Experts of a small language model: 11 layers, 437M tokens.
Below are experts of layer 5 (counted from 0) of a mixture-of-experts language model. Rows are named router (the router's row for the expert), gate (a neuron's input weights, with its number), up (a neuron's input weights, with its number), down (a neuron's output weights, with its number) and show model dimensions 0-159. Each number is 128 + 24 x the weight over its row's rms, rounded and kept within 0 to 255. Numbers have three digits each.
After each expert's rows: a language model's description of what the expert responds to. This comes from a sample of Wikipedia text that the model never trained on.

# expert 39
router:177116153143096116167123157110113109137096168095115139106116148118123119127120136125130131178121114129103087150163123111071091094145137157171154124108125125129155087141090148130135118136089139122153108117132146196142083141163143151123086102135128108143101102150123114124118130144102115135112155152126101165140121125144118107148117118119139116112112108099150157150147170138146132117090124097097138114128114147088200113115174144078155103116129130147129173114150102098102158167137095
gate0:167106136085104157143127080134155115127098099105126151141126175101090141115101090134113109160099121123149118117119142057156128183160127128129145120155141126113128105147091084103103146165084078090106117100129108127159181156135116077134069118154100123141137117142151138144143094164140095151134145164114089108108128129112123159108099074140098108117139127139125143129138136114172114120127134141124129086126126112142122132124145134107134137141128136104074105123115115157142162151148132
up0:143113107164123075129102092153109125121135130165122154128112141128108111094118119122168099137159139103121182115118151107119123143178118090155136114145126133135105160174131142110114109109076103117160136132110120150099148160112086150118146099125122171133129139137086131150134147140132153126147093139121163187092143181144145114109122131117114163124074132101152121165123126143144131108130093127190160119128157156141110112129136123146147116130151118122124078129194111111087095172146150
down0:124123114177144104147158168168130156151115094123092147109120119130071142120157129177141122131151098140115136123114123148158173175146121121121106118131118136132170121130144168120155104123130120116134083112073137127104138120132148143146137099140188111167111116102151177142144131095135119128121118126142138150100127104150115124085109161166125135112139081096137151156125132089113130134162105156152112086066126109117138131150129136115098099140160112165149081144155107105174129086114158
gate1:104172101148176155122117123133104130095133137106159099096140129087146095101153149135085105135130104105162150134111107095106156139110122101117109123138099122093128155152118118139077083126163098105114139124083100123187160103119113110123086099103134102129121099120134172100132141142101120102136120125099146164124133122116077113168135160142098121110148092104168125140128109114177157154125107140117150120128157112145116147108138135173113106165114171140105152126146116142083176155143106
up1:101157105185147122114108100168090126189142146137149143130146114093131135117102099137100101143153112087157143126137131141110140173109152117133120116151113117160170130115101128094097151121200106114125147096078110188092112125171146150107128128130135085149124126138157151154132097114080132124117111135136143139124139074133121112114119172128088123132156139085131121125126107109133163153159105113159122090132108128086122114119129103155140115146147169116136137125096110120107170110119085
down1:104094140140096155143128155142139170088177138152115098116163147146141115117176126121116131136116141099151111125113112121109113153095127143133130157115154111160166099139134123112166124124149131147109151127115078111127111149132115152134123109170123135182093114117107166153138123102136068157128155084155146131151121111149131076099118150122124137146108140115066137087127165099072130131141113140173137138145160132114145119103120138151185159076169171123169135126131087120135146123126137
It responds to: Column and section heading words in sports and election tables, such as Season, Votes, Apps, Position, Candidate.

# expert 38
router:132100187132117097159105126131138070149104121089101149140128170131135091114124140117115148136128110132131121156143092141126094134144126127161117116128110123134151073104104143129123114153136104126155073167126131128149086124127143121150082131159151107119113127121116142116097120153095104150107102100088134144122155096137139090067119116096126109106119129125187145116141148185105119160123110121078156086138113133111132094122139137104113124090154110125111113057171088131112122124096104
gate0:154112143115167113150146106126128158130144124084156126166094173145158132104142138083091120124139135097106096159077161173092112126138133123137143164126169118110156116113092121122099125132146114143122096105169107110131155129124111124117114127154128139116139135138076086193094134140102132105084132105110150168147150142124146116123108110086133088097112126130112105100113161112092107118137141117131147141117120129141118111047105141105095114169122132159154116125141074109130113098145162
up0:141113129107138171121120094094130139108112114099128151173180089102133080125128175144153147155127165166168080127155144109183178133121121101129101109096147147128112145133149139139148127164127130107139191133153117131135185111119152129162105106138132146139134126134113096157124166150135116110121079112175110122113135106097148086127120139144115122129076124129105086110159139139133140104118144127118117189154135155131112126130143159141070139123153142105091102113154126106117146153145128
down0:114123140139145123142157121101117135136143120140124095145134075131119109113107165126106074109122134123102112128156113122127099148121155193158138132102120108138125141150125084172173101128101139136127094163088126137163098088138135166121111095177093117104152132131125082127111165111151161133111151125174135121148079138124115144113144139155141125075122111088098113185146102146093112117103078131157096119117093122110067153124091106111137122125142129135126120123137157145146142172142149
gate1:101115144135132123125143101185104116135116109133156163081124120134117115126121116100147139151141145114113157080123138085135164103176126090101142117145110170117118137166111134141126169163136150112135107096163144137135102151121152145077130158175140122114133138141150116131133134136178152083147122162170079146115124159156097110127140124101113147144120104128139108112135136163131160114154163146091132099145133140154102131103145106128175090117139139134188130036127127103127114113110111
up1:125148070128147137118127163106129165163087112116122143165141115150118140129145139100162162142085104150117117125133150129129163078106157146131126146156134110114079091106134105137176096109106123114099153136143115092147129175116106118100102124139110148117111128140121140141081162136150159154126110128105158139122141092094127123140145100144165118113118162135135109144095142112162095145100119098148106149062116134167155075168125139137091092113161111127140154114162115077133126164156119
down1:133122076128105084109164149121114122148117139094131153120132190113137163184129128136134146137126118155138164145122086152139124114107117159135091123131108132144105140091094112112139117149168099121176147130104097131079146099116131130163082145108140133109132143151110119121144129123120119123094138108132158098113102141135078074104104133153124110116150131185190143101128116132108139143106152146167135163129126111073137139113114113124157174126139116129144120111116112073151125092186153
It responds to: Common nouns and adjectives for colors, materials and substances used as modifiers or compound starts, such as red, iron, water, black.

# expert 36
router:110105165112082136148154110150123086114123138095086149150128135104102110097094164136133115117140083129159102160111108132087099086096123154135152120104142149093154093128095142120134135161145141113136084123139128162165094104174113125128127110138129126113099112115100166126090121151106114147142090102117139191100164136123115090108112128079124117119103134109131126140133112150109119115146138095102127089149143140076140096116147140117136094124117116135136153076171135109066153091116139
gate0:147101157126144114139081119116138157112127131118093123110141187074169091143165134098141147121132126132088100129100122086143128117097171127117169137133153095118137091131164126106072108129133098127115113110148126132125138114159104160115144169125081140119121125084120109141125077141111138063113123121154126140122127133120099123147122159082128112114104110094099139130144110111118149146152151114123141125116140117148176099108187130152131099112125139052171139152094135142126122152159109
up0:150133119117139129081139171125131125196141139137095150155074131109128123166115092111126163113135142159086118149167092140142095135110157123104115143172132128116131146123137128133106146074092124135133132091094102160095110155139130133123092135132132166128126148107141125060154134093103110128131113125117131103107163167133157091138106162111161084106126119133119119121100112117108147150152094156134102123148145121138099164167117134138108102139176120114112114143161108201156129145148162
down0:136110129094113094132143111143159146085152110136145127109122116168100123094133153178176064127124118124123126124087122112115146144131103154139135173131137122080112138112119129118170197136119156175120141142155124118155105112141102142142146116132122118147152112095135071184118127123130118138127154134165063118131143127120124176125118116147147133164117132146092112123171131145136088126136129096141136128091150146133188125119165163114143158123130096154108117125129148093132147147109065
gate1:140151143120111136130115140134160109139132133057098150160154097140157132119101107129155129147140135092129153117124168129169142089149094072157117119112117120126117162141150139133127120101118122138150122110158124123147140131144121154148161135119110116058102090132127110138097133178129142147128133112099156114109133147087112064095117128117163130173108124106133049101155114122125093115134071127151174142136102118154165130112147161084139105116121107152180116143100146118148128130124149
up1:124180104098119097154081129138152087127117110126103136078157135116140137108122129106129086103149101169132112132151131095083117121132139105112100077169130124145172127113142143141112137138103145121118072127161145120084117143111142152101153162120165160083097072140132099124120090140124158094101117133125122148156119163135104120147140156122131168123122125141136114089140153140107097156157098119102117129136117115109115145102199154094112108093147140159107144096139107157114124121149168
down1:117168112119146150114169101130128129131130138140135114121158131083153146087109126174134130094150121112164115128097091148110113130146145167097125138122156143117157138137054107161132156158132161106121141142135125175139136146089126062100125141164131096199134160117108164136138122124170105157138134121118140144170144135101125184124118142086132120116121142118119164143145133149136072157146121138134115161134122153144181135105117126128110069110090113149125154127127111160125144155147145
It responds to: Word-final noun endings, mostly plurals and -ion/-ment/-ness forms, such as gestures, habitats, consciousness, regulators.

# expert 33
router:147093151157140114146155152090116106123154178123133159124105122166135079093150158128150154114135109128147075139134098119123105097106079133128160112094117103100146061094086153108131131165149129127148060139141133155177079128122114129122117119167133109126087118138108123110099111110096124158158127132122109203130134098140181077133098132107125129119111128111148161108120146133141122132134134144127154128124100162095147124155110106107110102127130125153130145104148105117100106108123130
gate4:133136125150119079069115129124186134133130139106126141127130156140137124106140105170090118121110141158157109106110104117138167111119103093156125092173078127155193147151122122116135150135112106140148120124138105116110123111130136137130083125115133111129134132142108154119117140093122124154138109097158134152112116085088135087171076137119093121092089098170137082119145094155155137127115125119173109123110143114162118131127131140095119117102122118171112134164115185116059088132129129
up4:088150068110107125123119083134131155113078153115144078132182135124121128140131127143133138158099141166093144155139133129132147157135133098115123087103127146112129159115103124102063138116140109152154146112140143175133124083175092119126109132121125135121127130089119126157155159120140159108111123115140136139129118142110162165137099148135118148154148134158176154133108124153155138135125149157121159119113113151128126128133127123072114176146146080152167154175078195113099112132133124
down4:147106096106133107149158153110151126109165129124095118139154107120158166116158129110147119128143165144130126130156112097145159151127105144117147130119148144153175177152148115117114138129123141144136108145153078135089117131104112153066159093180128131165104122123107082133107115116106180117124137133144118147086087145126183107153157124172103118155131117137113102162125136136101158057150146154161115116150102127129195156117142133154132161105154153122147102123162115138142107137136111
gate5:103086153089151092090120132149122125115159096101130127142158169141149129104147151159110166101121102120157162115151149169129127158119090135140102113097129126106120124091099159144143111139120091121134122156138118127122119127109152136138105079142121144152127073126142100117146137121179080141080146104171119131128108138127158123160125145156101136135076167106144100100106148122073091156121105141112112109125113139158128162127148091091141097161150087166116123081099101146101119127129125
up5:084166117136111178109143157116118151086134123121170137088098131153102161161120159121123108137166167153108135121107106080113154124172165103090099124119117131091072159136121133097110140114122111151102146097094130173113118097177116101120110105130154115127126125117088072145136141112113167153141084133162131152110128106140097133116118146132088097105152114147100100124113125116132144107121127133147152124169150157165114118096137186154129135097112166144107130128150125157121099116117130
down5:146091165130108115117152166121125145146145116155186135095106129113114173147149157133124095154137062166119098165109123145130117157131147111114148139137093150152110136139131116102103135110102116164146112124122095138145117120146101121138126132155119099143074130094117149155133126161164145130135111122152117149130133086147194156142135108154150100077098059133132123149156109134104130142090158118102148100094132131105121114117106149138110099136167154161142135124158164100117115149119064
It responds to: Participles and adverb particles after was, is or were, such as born, died, known, up, off, went on.

# expert 5
router:161079160129128094162113158146141114127102108086125124113145153135130125121125152163125199124114114124123082134169095117114111097137117116141159136119103160122135110124069176116145107166111158112127088184138137170144120096109092151138106113142140112144131096102108142147101141169122125176134127128139117127137141121115179097130121122127092108109103128116166120112161140136104119110062123148065181132148165133090132126140139139113155122113144116128121130100152092141109118144129091
gate3:109141105108134143144099178131103064127128146083122115165158102117084112128118152107112141134124146121133108133045127193132103147128117108122111140108142111134139155145137139109125150164097095136152160098120156124144108133112121107081099121138111145134127129117115147150140115097135149148164124146064098110115085140131125133111124132174134107145123098136123152128143083096124094144140133145121133117128184156085140111129117113130179121132138123181107151124156133104170107143151067
up3:128130113089137125094073158136099122078091120188095087120117113106138095157113093084119123101112113097113154132113160109155154119130093135164115124135136149181068102130129112152121127127106118128108140141128105113119128150104108116166119102130130132148133129111090144104172105138098171112111138099146127121105115062123119083126125122162101134109132118117135121116114157126085119110130155168121112140160155133133099145106142112132158101129071129188154160094120123145130146109087115
down3:145140142126106114152136124151117094132112141134096114132165118194144106131167161128119157138151142121118079155128091138117139070143105117144135120119132132120120130091130094077137136134147130077129128138156119143122104147102112127143117120068149148107132145148123137124085099124116089145089140069127172089100113152071142097116161146142120143087083114113169111138127155154155136141106113099129155156162157128118140132122095115118128130166131120115121129109081083119169164128088154
gate4:128106118171125156095094102116104182097165118093131148142143144136121135146122117091138138127114100166128086156141123138102118147157122124199117165158164107117105098133105096117138094134101119125127132107100129110127127147081136113140128136129131114174142128098172058114122129134157131139116158102153093150090134145094106114142062106143140090097149165100160121111143166107107143115133148111106142107183122114150170114110087126135107128145108123127171124117154122117112152137113152
up4:105144117106090136162139155105136121140112130155173132133104120094141112159115132144085099100130112097152156114131161116118115126106098128127142055103124137162147155066099102164081143139110154124138123147149136101122136128138129120135116137150151137086081122174140161122208153106164136124134153172155139119103138092124125167177187099105146138153113128153121144113111121120121144153126095134166097136076104136121138128144094137108117118113130146129128137120103149112173114112136108
down4:101099125125085074117103132099124106107171111128091111113141109113161113123135137136108117133144142143105136156098161148091130145121120141065084116139114093111105100100129122107046111110121128104099106158146115104148180126114111148154156147169139139053144114071090119087130136127134172139132103104126136125142136129150154110133134101151124128119188138163136087105136108103167146161130137131123150125119127163146134116128133103124095147112122124111128108116172128153121152143094122
It responds to: Common nouns right after the, this or a, mostly places and works, such as town, municipality, album, song.

# expert 0
router:124077155105131139196120142155146127128123182102120114119162139150126136114124157134120174165086103142133110182121074138115080112135111141162106120128074131117141096076093143112152126123123118115131123169107140147129102134148104147149108123123136111115121120155118151107089082129111134110144127125134131163097132122131171101117100143092129123108143137110173142102102143143128112114092112144065119130117155162125166106073165139133189124119134136142121158110137096115107136113100139
gate3:110130128136089153149139097122107165111107143136105118125146094128134095102136137092074173134146074123140117146110132108134103115142116122148140171150061148187123089131149118177165164112082130103155141124090177143100120155147141122112120125137079126105138136137132132138117120131106162095140135086153132105132132144161103152112112169105145086138119111141113140116108148095155144112154108132100102121097126156090117100104086135110161137122088126151101104149102107136145173100129142
up3:103107218114120097176101137124144159141190133107095095136104161123159117119169172117109127188097113114142128163129118146153112126156143135150154129160110095142126068139124126114164120122113120137161129107133178116085163135127130115162121159163141110092127164114111103139081079099136106144150107098164105105127095087117119135097119142095120147137132122141098132107089112119138142104120122134110112119128147153147124126123108111109156131149129102108139122166140112131119116134154162
down3:168087117144125129137152149130103131134155068122150131081130138114138141089167153106112176148118145127084153117070127120116164141136106127162114157141107110137153129151145107099137116088124134145113148133132102098152114138061154113148135125126120107098131157100128097101147127092115146105087140086145149136091131142102105159168140090097137149144103119121136116127128112105140146159112074168118143150128129126134142108130129097122110145111129136129095169176105093126087117128117052
gate4:170118149082162123092171109162175169201107116148091133111166100156149109126111127153091140138119096130137109158133096136114090130138113104121132121103147154151166166134090129134149136089147092116094122101132103114116109156099154163120122096129147109090122195140127122109134141150136136126177114110137133110099162161140128157142109146122126158114199150160126123096131131132126160094112108109141122124109086131135115092123164121123130109122126112115177132120115132097143128125124156
up4:153190139174133092138103114128120119110158134150162125148125131135109122119125171142191084144144122141124118153160082117098135082077144108092130129139128137120139131139136117153118105148145102138089069149124115124138117096088141153144116140135099138171150107147100133141130121123109135156101115134114104074153136155110100163140121152072109143158158121113087160111116100142167095125104102119151099130130104160124100108134097108150158147098140158152131123130178109146110151077121133
down4:086120124189115119107146138124118098205156130124114162160122127138121158153101154142129095130173131111179084124140138142128101130128126126100129157089139131128093116101148126155144126111168117154113135156129121166169109154157117155145090138094154130105143109115118150107142178108148106152110103106103138163129119138126129094103169113166090128118131150120134185119158184123141130154139109126168114138147083130090073127115106150128113151122133116111133134111097104134104133109080116
It responds to: Month names in dates, often after on or in or a day number (January, May, October), plus War in World War I/II.

# expert 34
router:128079137142128155125080098134132139156129159103121119140171152144120130084120154165089128131136081118140090113170095120144072107126096139110166135129100149123119104114079161137132104144125114130108102150101153123158103129165116138141149082120156156148113103153130147153087114169119096160111164104103154129134140150119104102125137134142131088128129113126144136122129191158119121105110115105111147106138154162117166130119129168088159142064125105156133169081137111137121112142094132
gate0:133125123150118122123109156101158136189090167156147129122087155111147124105083152130117141106102175125131120126134124128128124148134077120123126115142096073164154140083150152170132101119129111107145168144114162148160144132153108114147163162145137116111089101119120144099099130133115109209141123103135109106118170129176115111110125172077146106112147131168137178128117108112121127086144157152101134117131144161122135131099055116158143135156132119128127129115119111149133115121121111
up0:126164128149094086149061112121159132155081105104131145116113149110131107152123137149136123110113136141121081133125077140154157141143108108095117108112110117164155120118115146154128136121166136121123126194134135126166148103164110138137158125164141146105100083154138165138123139110130103141163126083137115128119169139168092159112121120110115092110100064125163134131109143112143116101147131144123145156148122163134129128061074110112118166121137162114129163131091096156142136123100147
down0:148127107101115167084139147186137171120150150120135103076137117175110161109138120117109133124145089135126086106100160129144126106108116125102139153143128153088125123153148144124123104072109118139091124103102149115106119081108148142111138132134126152073158132098119112126117135115117174095145149120081154110150125136138084164155131104177104112113104183178090099135102149136134110117141128132097135140129083117150139117086190114102119116117127090107147130127165120117131132114117143
gate1:111161115111112103144138108173120153163153138136091108133146110102126132105109136125142160139124139145115080156135131085126157109116119144123137082134112135112094163121201184157136147135116138141105108128120119161122143098143100070137173110175141155122143127132164101161112126120107104160170145094108141150152141119137128156148106128110114145136130108192120150167147141122125136119114108125115154110157154111135113190166126089160115148129104131107161162139170128131182119122100106
up1:120151153122147130117120131174162129156128143063136084100165159106146182160156077093111103132148142132144172122100135162114140146118125105175118127136184148175122188162177156118116122150139148139097133156136136103124106133128137116136124128147101110169136150144096098170096094133111110121144171134130168166144117123119126172145084130090128157122134142109156130132137111151116123113124093121143146128138142118135114114142054116141161135151153130147127129133137111134095129149138097
down1:151120121087118124159111114124088094124169075145136138118148064115098117118094138184148113145110153140102121134180089116166122129179143153109119152107096109134112141105176145158107088162122109113150137137143121135125156117136077138110152118144099129116144110116161128131125119125141158107100113112114108136130139077092148123134112136113091083093130145134160092169116098104131120126080138080093123114116130138126123104159156085117109159112082136114142161150130134151157146147142103
It responds to: The word the or The, typically after prepositions like of, in, to, on or at the start of a sentence.

# expert 37
router:117110143102121123137119122139102118149129154103124138107169150157170138166095151145110158114134091131134105106170070120121126163126144144131161066119105117127134076124055181137144079147116139138121106164167157158166129119133095107159103130167182125135088124131103165090101119130133133182114112110135111139124148107141148086135125134086149109136133129140112144099123135155106121123110096098077157100145128154120163129094136115120116135116138142124135134102132089100125099139116120
gate0:106098080110145101121164115131161131171136110109151144129097115097125144134125139153134079105134128110116092100124122164085116193084166115097126131125154162132107150139109142096114162172145123154152100112134107148153142097127143144124138123170132150120151158119108136115134119152126104130126130145138119138142144123130098100115118079119153166092157109103098166118103089183089143109141102124086170179126129172090119178117104102157124150138157143111114127090139106154140127138112135
up0:144158142126178106144113108131140087105141076115136137145144106133118124149130106176166142162140108125138128171153179078120169089136114131106119135104111088142167151145130138140132097144083155132129129110131096125129127159103139131180141116095122117140133108157130107090095135122108120118130169120143138094172141123114110169162087134134141141112063128095097148157175114093130115148107097131102156120134124119097156145147122076144137141118146110082121154185123122138134125136158152
down0:103164160128162120118168139134112107146125144109111128084119097157186153115109120090117147113144130122110086123131125112133160148129141131135136121120115098135160135063103140142162110099145081070140134137105116109153151125166144114103129120105109169199158143148101138118121130136105156130117117076141131105115130136140121098130107131115117086150146117146137133162105183133119153117114125105110139137133132113125133154116102162079182114106105107135133141097148087101172067146098151
gate1:140098151108144146128107127154117164087097090110094142097123090114086128123066124136101117137102148080094121129093140149105104160133124145152119124106152147146171113106117097141138118104090109131119140153145127136136126167144136132128142119126120164100128176142128132142138126090123114142073108157131116102132140119090146156125086098118156096165134095146140145132155141153132149133110069113121122120130099102117158121199119149158133108145095114152200122110133156143144093169115125
up1:156168149146127108137132131143143125083127078104172113124144140149132114133098138141123086117115138169092122129102140103134139120125156163160138145104090124097137155109132162109153153131094130095139109161160122082087067114115155133143118150111112120150118154135132122140130102151125117158162126158104111168089142155155109092134132123149135130137107128159123122167189130092140109136150119108148093146109137166152123092135172148143176115104093131094072182114133123153124127107109088
down1:134112161092101173107134133146143139115149151158075087084129129113120136110100121165139107113049128143135115143091177106097108137114106152146176104114136151128175131121174092146119130117133139107092099157163127121134124125100142116100143136127102082108138172115114159093161131111133109116138131147105162114119124110143137140128182094133107115131147111177136129164109145163113104136094085122115121129141141134073111122115119118150074116116141138103110111127143150125119150177128096
It responds to: Names of countries, cities and nationalities, often the second word, such as States, York, Korea, British, Canada.

# expert 9
router:121111114134124170169141137148101102154113153118118138133153125137095091111110135171099143133128141110123099156165092102115101089101107156086145109093060151092136111121092144144153109147130113117126106144145155114142138108140117104110088074117130096121078115136103154122094149173085126146122131136085121144120164125154124085135136154092098102110118153112155144131109135151126135108099144070117135096139111159139138116120118149086159110096141099158117126104145121157094071113130123
gate0:156101121164136140145146121114081147118146156111073154105094115134128097106117140123143104110169133130114133152091111136099156147111128113118109154080159128139178169116096118129089125133132088132139111047114121145118171155135135126103110133119162148184129123133108131132140093077128167134123149108109109112133157111116139139192117137126152151133145121104141121095116175147125124117121161122113149119153118191126115108122160146129134139114097066153145130144109095105137085127110097
up0:145095123107121140162115151168154133111117082099140165128079125106138114093138117098141135133124148107153152066146120130171135131108170115181100127137168109161115100130119159115122128137113100112123140154125102161109125132115201109129124137121159097126091105156148164099116135134113148105115124116172113125166107134102128089118096112136114085140132140193187122118108117132156097135100135116125141168123093157164119066151123113159177123123120123123143113120139128123115135154139133
down0:103130150145086116120151118164165123140120154134101113160136104119144112154116111146158143089129129119105131155164114097101115103136117129130130151110125130143133111164132102123129110101098170150150133154098132120160141196108152104093107184103140126104154111172098105096143143099117073152116120115118127109141079084094152138108135156154132137139110142119107113133153122139124118154131166163136082131070154138130172102123169154167104135150153123118144133152186113146131123104078149
gate1:111143122092097130075128167082153134131095152118131147148109093129132132160157128161158119116181128112132130099137105108101146097122112081113075107118171115138141117136131108194124138132106128143147141131170127124145134145152128113117119114118119136118119103076116165144091138166095137145125157151129190132122120117128109104118106160122111125117123108148131101078126121128168139058095116132114145104089122145116132118138141102148123106119179112176133151154202123131134153143156136
up1:084169143093124168133139132064148101140061155127105139136097117122104112142122125153120140116182103136122120123142101119118180114137130106117088151088163140127116107109091117172108138165135139111155125116184138127145156140093124104123132091124097155109113109142114128140107141104121150135122126128132197123107118110138129110141166173112120113108103150157162117097129122104149180123168153107117094119126139142124087112127140125166105141107184162134130161146174136142140108106119153
down1:115178108111183162138121172059111126149136132126121085149119157076140135158117158130111124124105094106119142137120120165148145110113104145116175130081108134138087151112187140160124089115152093117131160155142111130130131112094128155113156122139123152136125165097114137155080120125185151076103121093144129154126145112119122100137157170120155112140104129133121117120113074111104117158153140111081112158131102134094119154106149126167144148113116144150132121131165125155150120110126131
It responds to: Articles, numbers and quantifiers that open a noun phrase, such as a, an, two, first, several, any, most.

# expert 21
router:129100134095114155151142138086138108146136110129085156130165111140135106119113173116137145147115102119131096150144095147132127107138129130134169127065104134152142132083089181116133112125147145132152073136112178171136131130123120110130095132149116105141126135075108104148126106160133128129130087085120129150138129114095167110099113092121122075116141129155174159152114177152160132110125137110112167107148124144104155113110190142126150119074129112140141160098116136086108103141099145
gate0:105118105141148130090103172114111105084121076148106124149100131114149137123166121112157111144122155142121133138086142148164117146129093105132110135088118110077169145104132110104109141166104103121133088146142163072126100141147121119143162143139117127097125126127144063144135097108146113158163130049074119122149140151130136142133147132117134100105127079112100154173137171161137090129165106121143152108153121112124138113125138113146136141119110117102185125101117117109096147129119155
up0:125147148096098107112147119114153133112142096173129113178114133180118116152153119125125138179146129167154116135072112107159153128130113089134116160106126144124111138128123147075162137117162113131126121171210128141131126137107143165167113124116130127110157176103154079109156147126135156144126160066148091159130148156111140114128092131149131142128121131120101124151125135133126084089121123124110121097189114176113114134129107116153127148107140144160153144118165165165123119120128130
down0:130172147163138105121114086096133101129116167163120147158120127152113141126158128139121131100132189106086103138122122165108110145151160152123147138156101139120130134125122131169108126152180131111146160159145087141087161132110160112093190093099138110146146118146152120093128109095197111146101143114145147128140148127111080118091167124127151122118116147142097124133116121092125083137156116119123130182113160148177117139113147127127142154108128144099101144120111101121110147168176124
gate1:101132161113152088116153099149131151110100178133162144134179139143164138122126104180125079144105146133118159106125106132104119122110144119178118157080116116111132114109109146069123126102123174163137128158069131124179149145122144145130126108140127119153145102096104096138117076119125077138132114095127088148095132143110151136159142140145173085113123126148131135155124160113136124141129091129138140124097133160165137152115137144159148124140143093114163105121141135086086112097160112
up1:176115158124122151093121126168129093158127095117123138106109176092140128104139119130107125139112120114098111178117173106145104127115134127116141146137125124097137090138103134130077159135146126094141099114088152132116124127112140117114174170107084134149160169156141089142128147093173081144114111118204146111149166084077160136122139111128105113149118113106158137139113136144156126145113153132118147123103142153104078116124092105109125174135156150143123131102155116158112156153145112
down1:126152126101118123113159200123113165115108090153137144156134144129099104118119108160150140170121113132169143154139109125128066131120098115134164106159130128122163141142103122134100113090136129126103144182131128115117114115161132105114166150099157158099115130107141166118106129088152156114148085163149158134114167121132126131088101117115131124139137118090110153147124080170100095118113124148103144114136069120056115129097113120150101133109108128120131098131086123144114079106105096
It responds to: Spaces, dashes, decimal points and currency signs right before digits in coordinates, scores, page ranges and dates.

# expert 7
router:153105168106153080121113173144128137150123134114141151139110123157163096106097157165138139112163090121146111119181103118079105084100087148101152128121110151111149116148103161137138121123149108122113087157149145131156090140134105136156088081123167112140139127122107137141076121132117110165143126097100084208188142147120136104135113109119126110094099143112121134116133126147120131110067095114125139118119127128122137120120124130103155116090147085109115141100139125110090131122104115
gate7:156127126099168169178091172116119159130150153057143135140107134145128149116168156116088141136155145132166146130133152131133148147084135144166114139123155113093115105125101120127130156085164127120105128123127177158094100134160118125117134107144137138120106136131162110139113095105159108123117127141099082147118107095096143172123142141130136089169113105107114087152103144136163133168107149137098127149114084094097135158092140157136156148126097102146140162105112133099100171141150118
up7:174126153129085130114142151128084133135136131116158202092140135144123144133145119156118128124153159150140106100108142116124126094136102095101129120089129134144117113107108123138121123136122113124110124154150119124071105114139122126116078145152148133097149088084119099104113106137114101127093126128128053135073149152122121140134099134129142114096101181134126089114142139112087146135105091131147129133089092075164100160140129167100165133097121163089115123103133132151102155099156157
down7:108143114147075110112128122114117131155093105154161073157154111170148138127110132112143044108154106144137132119146163111098144088141108160147133119136139105149123130130140146130105107108133170154152137139083121087122142116159184116144121146122125140178122140103139109123115168111074118071098146128145157116140123135114166143172108138125149095127151149144116148133162117146184084141119127089103127149114111152121137137150097102118141141150162114100142169119141142077120142137139145
gate8:115099147092203129153121133099106157138103119124124135151101165072119074139097144140116162153153121127122120130145106112119164170144151146124093145079154128105080128084139136096112148127119111168116153107121085151140131128166164092086071110102099111128131106121098156106152112139113126124090148116166140146109127100152134099141124111105112104142120161123170110140136133106122160111163152136124112125133122111147106150118112084151098115150154148089099113093144092149111127138126149
up8:128140137110092125175137136093120096105158125128124085090128103146145138135114094201105136141130128147143163098137125128179143110129138084096137144162102142131122142110137147127155122168152105098142155105068108126179108140105115137090149089148152128191111157117123081148109102145147119161138118145099100149147136148058105157156091120137115090118158103122125120134108145132133142075117143142126166118187126130131137138128123131126123152132109136122130127101121150140175128091148130
down8:143114101104119099119145109123135133161106088167115158166145097107127125142110131142054135112127153104110139159126108117119117070145153134121103162128087110143157146092115112130170085109149156146083122119123177139107154112128131148099113061112136096129093132108108145097129106086153124132109184142115102121125134125152130139143112135113162078099103127140124163110125090127097128120164123106123120138127114138088131136176097140155118102100123149112178127153120105159148083110115113
It responds to: Adjectives and past participles modifying a following noun, often after "a", "newly" or a hyphen, such as constructed, established, Prussian-born, rival.

# expert 12
router:124089126118119136131127093165107126111096135112133164132174149159112122125137154178112128155151095164145100098130116117124109098129119129142181103132146107138122096111094159131123126175123111094152113144123183135147097144145091118130117088143176116131078137116109166141119109114089138139107141124129150137148146132105131110137131120095140085107136105101174126135104128136129120101090134125100141073125144156095143113099131136095121109133148096142087156077201086102082114152125132
gate3:111134157157109116100096127108098095161131116110169119145066144143107139125125089134110148182132154135097152106161109158163140163163112123138119135148127166139103087175125116127146117100149173135133147131088150132116136132146094130126109097156180096157145159124143133131078132111129116135105127093139140146157126103120168137173124110123152119143117131078157089110146085123128109141145150109131124148127151135157140133076139119123090145113181151120141165144111090085146137125171151
up3:153145149149104092121136098109112133094106156129175110123125073145132100103097105076102138095122145182122151116125121164173115112123130114142128072132126179116126148097169116119157109105136145129138122177139122150116136138109093137146138163107146182119128140148133140149140084129120147170124105117119095129117114149119118114125108115148133118129137119143137124095108096147069146146119079130128164112126154138161110109173139149148110160139052141102103112153160106159160097145136110
down3:144143137163132120119119125116092123175092140083123115113093150143155104148103143101108191156135132099119128112137179152124145121155102112123098161106101174134155128126080135127157149130101108137123171134088137102133095160145129064156137146147134106147138163119145135116132133138126143144171110131109154147126114156122117128120134126092157140123149112121114112140148106165076163128123114097107119110164127126106119121079118171125094158100146097149120111121119040147124115125154171
gate4:109159184117135090073155097146179085090168137120147130134143163141132157155133131165125130129092100101162116148120110138127129130139135099136122123135134098154140151118117130121132109147099080142149180107154116129166127135114147094117136150100125102128136125126084120127119149127103103161166121106134123176163121111151145149142164121181108123124129097143176132137139157200094130138125086127166109119128088119186156128149123104159144125142114130129100164110110167131128092127115139
up4:129139074132132119146113148070102145110088157147122117149094130122145141091088132091116138138123149097111078126092166139128102137121109151079129121105110115115161118130150103166126092139135145166112127176100153103115122158133102177132157152148105116084120108135120138096143110131144161093096149116108095121104123138120099110143089097137117145129137147103118143113117115094170089130168129161071184151146175121133094135145098127137127126102150111134136113125140086111122164131166127
down4:136161149126104113129173128101125121107112170118107132162131150140117139136158109138140122118100131098169122097127118149094117111092090111134062137161081120107152144133121114111166134145149115170115167141120121101168145110082129082090104114111107165138094151093104139149126115147097101110162123104137099104143108168149136146111122118115093113109140126114163112147124102156136113164149095132157080135166069128133182132129131150166135133137121153137099114121168138155097104117165151
It responds to: Sentence-final periods in running prose, plus closing == or === of section headings and Markdown table separator rows.